From a checkpoint of a small mixture-of-experts model trained on Wikipedia: 4155 steps.
Below are experts of layer 6 (counted from 0) of a mixture-of-experts language model. Rows are named router (the router's row for the expert) and show model dimensions 160-239. Each number is 128 + 24 x the weight over its row's rms, rounded and kept within 0 to 255. Numbers have three digits each.
After each expert's rows: "gets" lists some tokens that make up at least twice as much of what it gets as of all text. This comes from a sample of Wikipedia text that the model never trained on. Tokens count by the router's weight.

# expert 62
router:105138135144115110141132110138143090101121145143143111097127161118069138106117138155143123122122116157126134091145106099090147137115138139139159114164163134102131089090153142116109131118134143128092159114143151147128106129072121123126127139
gets: "o", "i", "a", "ia", "u", "an"

# expert 36
router:110127138081171099165116140155142084098144139068107140094149124154103187137133141134108133124097098087158145165106113153101108150153188158131140140137144133140087120164100142160109155118139093138113122116118164145150106125116151173169112091
gets: "1", "2", "012", "008", "018", "010"

# expert 5
router:103145165113116109126104122190152104136140145115166164159093136166116101121108142120146147128127112131106174131090115135129162159131122100140144158135110094142099115153150179173167130124149093171103150128117128077166090133125120125130092115
gets: " |", "-", ":", ";", "|", "ol"

# expert 52
router:123115142093170111142072122116141116135136105118139134135113153155105126123100126125112099163087107142138073094106104170085124136124143118143140137150114058142110102142159118147129155136138095126132131122125156170165118172093117118126112174
gets: " was", " an", " is", " were", " are", " being"

# expert 12
router:113134136110114102158106163152135110129122115121139135141128157156081173081127135138140120116123105125136139096133101124114144105161149116145151126135125166173153126165188126095142144131148139124109174111129132121112130181135127117109132144
gets: " |", "-", ",", ") |", " |  |", "|"

# expert 23
router:129081148110143097153120150165194100107126145089168151130111127101113144125116152143142116169089109066106156124097117156105151110130146127158116143142115141158145102090126139136172167122129124116129118111125083075181115142110086155168094138
gets: " B", " G", " R", " M", " K", " S"

# expert 16
router:099122150105129122157098155145131099128152143111159119135140133085138103135113124113133141152133144137124147138128105183072113147110165113169163205147120128155118132132173146162138168136155117163101151102139138132141107178085118136137114142
gets: " M", " m", " R", "\n", " K", "M"

# expert 49
router:120151135093105098157160121107107120089167136093152112108102127128104141107106134098104108186080109139124177143144107188123154098175140112187123155145129129127109122112103148144154139085141124108110122103140124090134093097121124139142093172
gets: " | ", " to", " ", " was", ") | ", " f"

# expert 15
router:125134126096148107148161174148165094152132107139133155111120136150109141067137162107127149147127119099132149127142107137115124124156144115162123165151097073136117094078156134121127125129114057146129124135142181063127085132112145158155117094
gets: " |", ",", "-", "=", "|", " |  |"

# expert 29
router:057170123155103144157120161153121087102137109055164171159069156118124128105098151128106125151135097158122103124066114167136150121139129159126119121140097115089123111142126142111094126197158131127094139124114130152153114179111103130135099125
gets: "\n", "0", "|  |", " |  |", "andidate | Votes |", " votes"

# expert 17
router:109153175088143113150116134153125119107119096135115115136157143178100105141114120097086140147116116161122110155162091156094138113110166113129123159149115139158093124159111120129137124091136127140097120164105153160132138146108136105128083131
gets: " The", " of the", "\n\n", "==", " the", " in the"

# expert 35
router:134175131134084084171101151155115111134119134144133134135076149128128106089105135170163098144079138139137133138125124145127125112136163111156125156165093162115082102135136117099124151115156090188109131148196161114121133184132110129125090118
gets: ".", " U.", " A.", ":", " S.", " J."

# expert 59
router:123142141104128134118114164136132088116112121131115146139144119129114137083129166089116164140118116084134096082106116156130142115128132085151110142149083104164127139115117151083162197165140132145108110097152132087134124120106161129102125104
gets: " | ", "| ", "–", " ", "\n", "; "

# expert 24
router:126161139108144074169102130143147105153121150129176130075159171160130142100111136119175109137104131116144100136102140141104147111129151108143136163132142132162123125124146158116163136097157157149136147092140135109131124145119155124118126115
gets: "\n", " | ", "S", "E", "T", "C"

# expert 47
router:102124156129103074112118177164143122087145117114177144100112122108067146117083145148111137142100116095150165086123130175117176107163173148177119155150150186121112110089117164107145102126159113102095131156161103063129110106111138087110091149
gets: ".", "\n\n", ",", "\n", "s.", ")."

# expert 20
router:118111111136155123149143111191183087132133124116118136113118112127123119128117148148127097157102109100133119157126100135107135134151159086167163144145135115129125126102129206170159182116145085109113116091136114114133118140121079141147135111
gets: " D", " d", " G", " B", " F", " C"

# expert 26
router:115124153115148126121067148135127126156175096120139151108111169138122107146109132126120126105109106115156122132147112125115134140134161147137116135172102139110090126163140122140112114140153105141101121133147145156152118134105119144145085144
gets: " of the", " the", " The", ", the", " in the", " of"

# expert 54
router:118117120137141138108112137181154074149121108105161150118101134164143125127097131116149138148140087156147155088124124175108143160169122089139153151151143184122141103131136147099164113144156094151123146083104106111101083138115115115166099154
gets: "l", " l", " L", " | ", "-l", " al"

# expert 22
router:094118091151136147124138085085140077133137148133194123137087169146105151094099161143144118145107086154143131119090095178125164125122118145132152123124124110107136091119150126099150122094144097142111145131155114104167115143100083106131124157
gets: "\n", " | ", "\n\n", "===", "0", " |"

# expert 1
router:097152129155097071135113071099178118111148122078138134104115141083120118104135167123143101163105084097125162096106102166107168117153134163149138112167115145086133107103148149130132153121127136107114152137148106157149107131116106140131105147
gets: " |", "3", "0", "6", "5", "4"

# expert 46
router:118122128081158136152085131183114089149105136128156152121110128125145125138108098119118124165125110136120104174126107186106130144108164159156149178166084130149096116150137148191168118134120085130100154088147146137179125173090138134137067100
gets: "1", "2", "\n\n", " in ", " (", ", "

# expert 41
router:135130196094102137116130149129129102146145123117116160171165158163131155119126143132142151171124101143124104165122078152099111102112126099131142154151121112078104109166148121098135139169172067136097121128150132149203133159106114135125100096
gets: "2", "1", " football", " career", "- Years", "ing"

# expert 25
router:104142105133114132168134131149108105165113153147110135122101169126121129118108096104110143142115118149125127129115094151130174120161139133171167159147114144149130107113146140124158117151127078093127147130130184095155101132118169211125106127
gets: "E", "A", "I", "O", " E", " A"

# expert 32
router:130122142098132100144129103137126117111170096096117149091065164128107092133108139093143100152110105098125177118123118146105144126152141124155132204175129133131140100156099115172138139116155149157108130102122094136139108147093110152131122117
gets: " in", "ed", " for", "ing", " with", "\n\n"

# expert 2
router:123101150138106092148086144115142118094126143121123122114099159149122128093130145117123150148116102134132134198157111138137157120100162111130171121149158140103115117128138144158147137111148124164092135100158157163129141146113120121123134137
gets: "-", " s", " S", ",", " N", "j"

# expert 4
router:109101186061138142142117124161126124087136147117152121136129146147095184155124127145159148143115050187123117135159110146102136095124146103127105152158128165141109116182171131122168148137133138124128134099148139127144099140135143114142112145
gets: "5", "3", "7", "6", "4", "10"

# expert 18
router:080151169135151135130125133109140125163147102120130136132122162130096118140066097112117178146113124121168123119152101134096134144104165134125144156145124134148109105178149186142118111137132082141106103102136131140124104173116148103142098156
gets: " the", " of the", " The", ", the", " to the", " in the"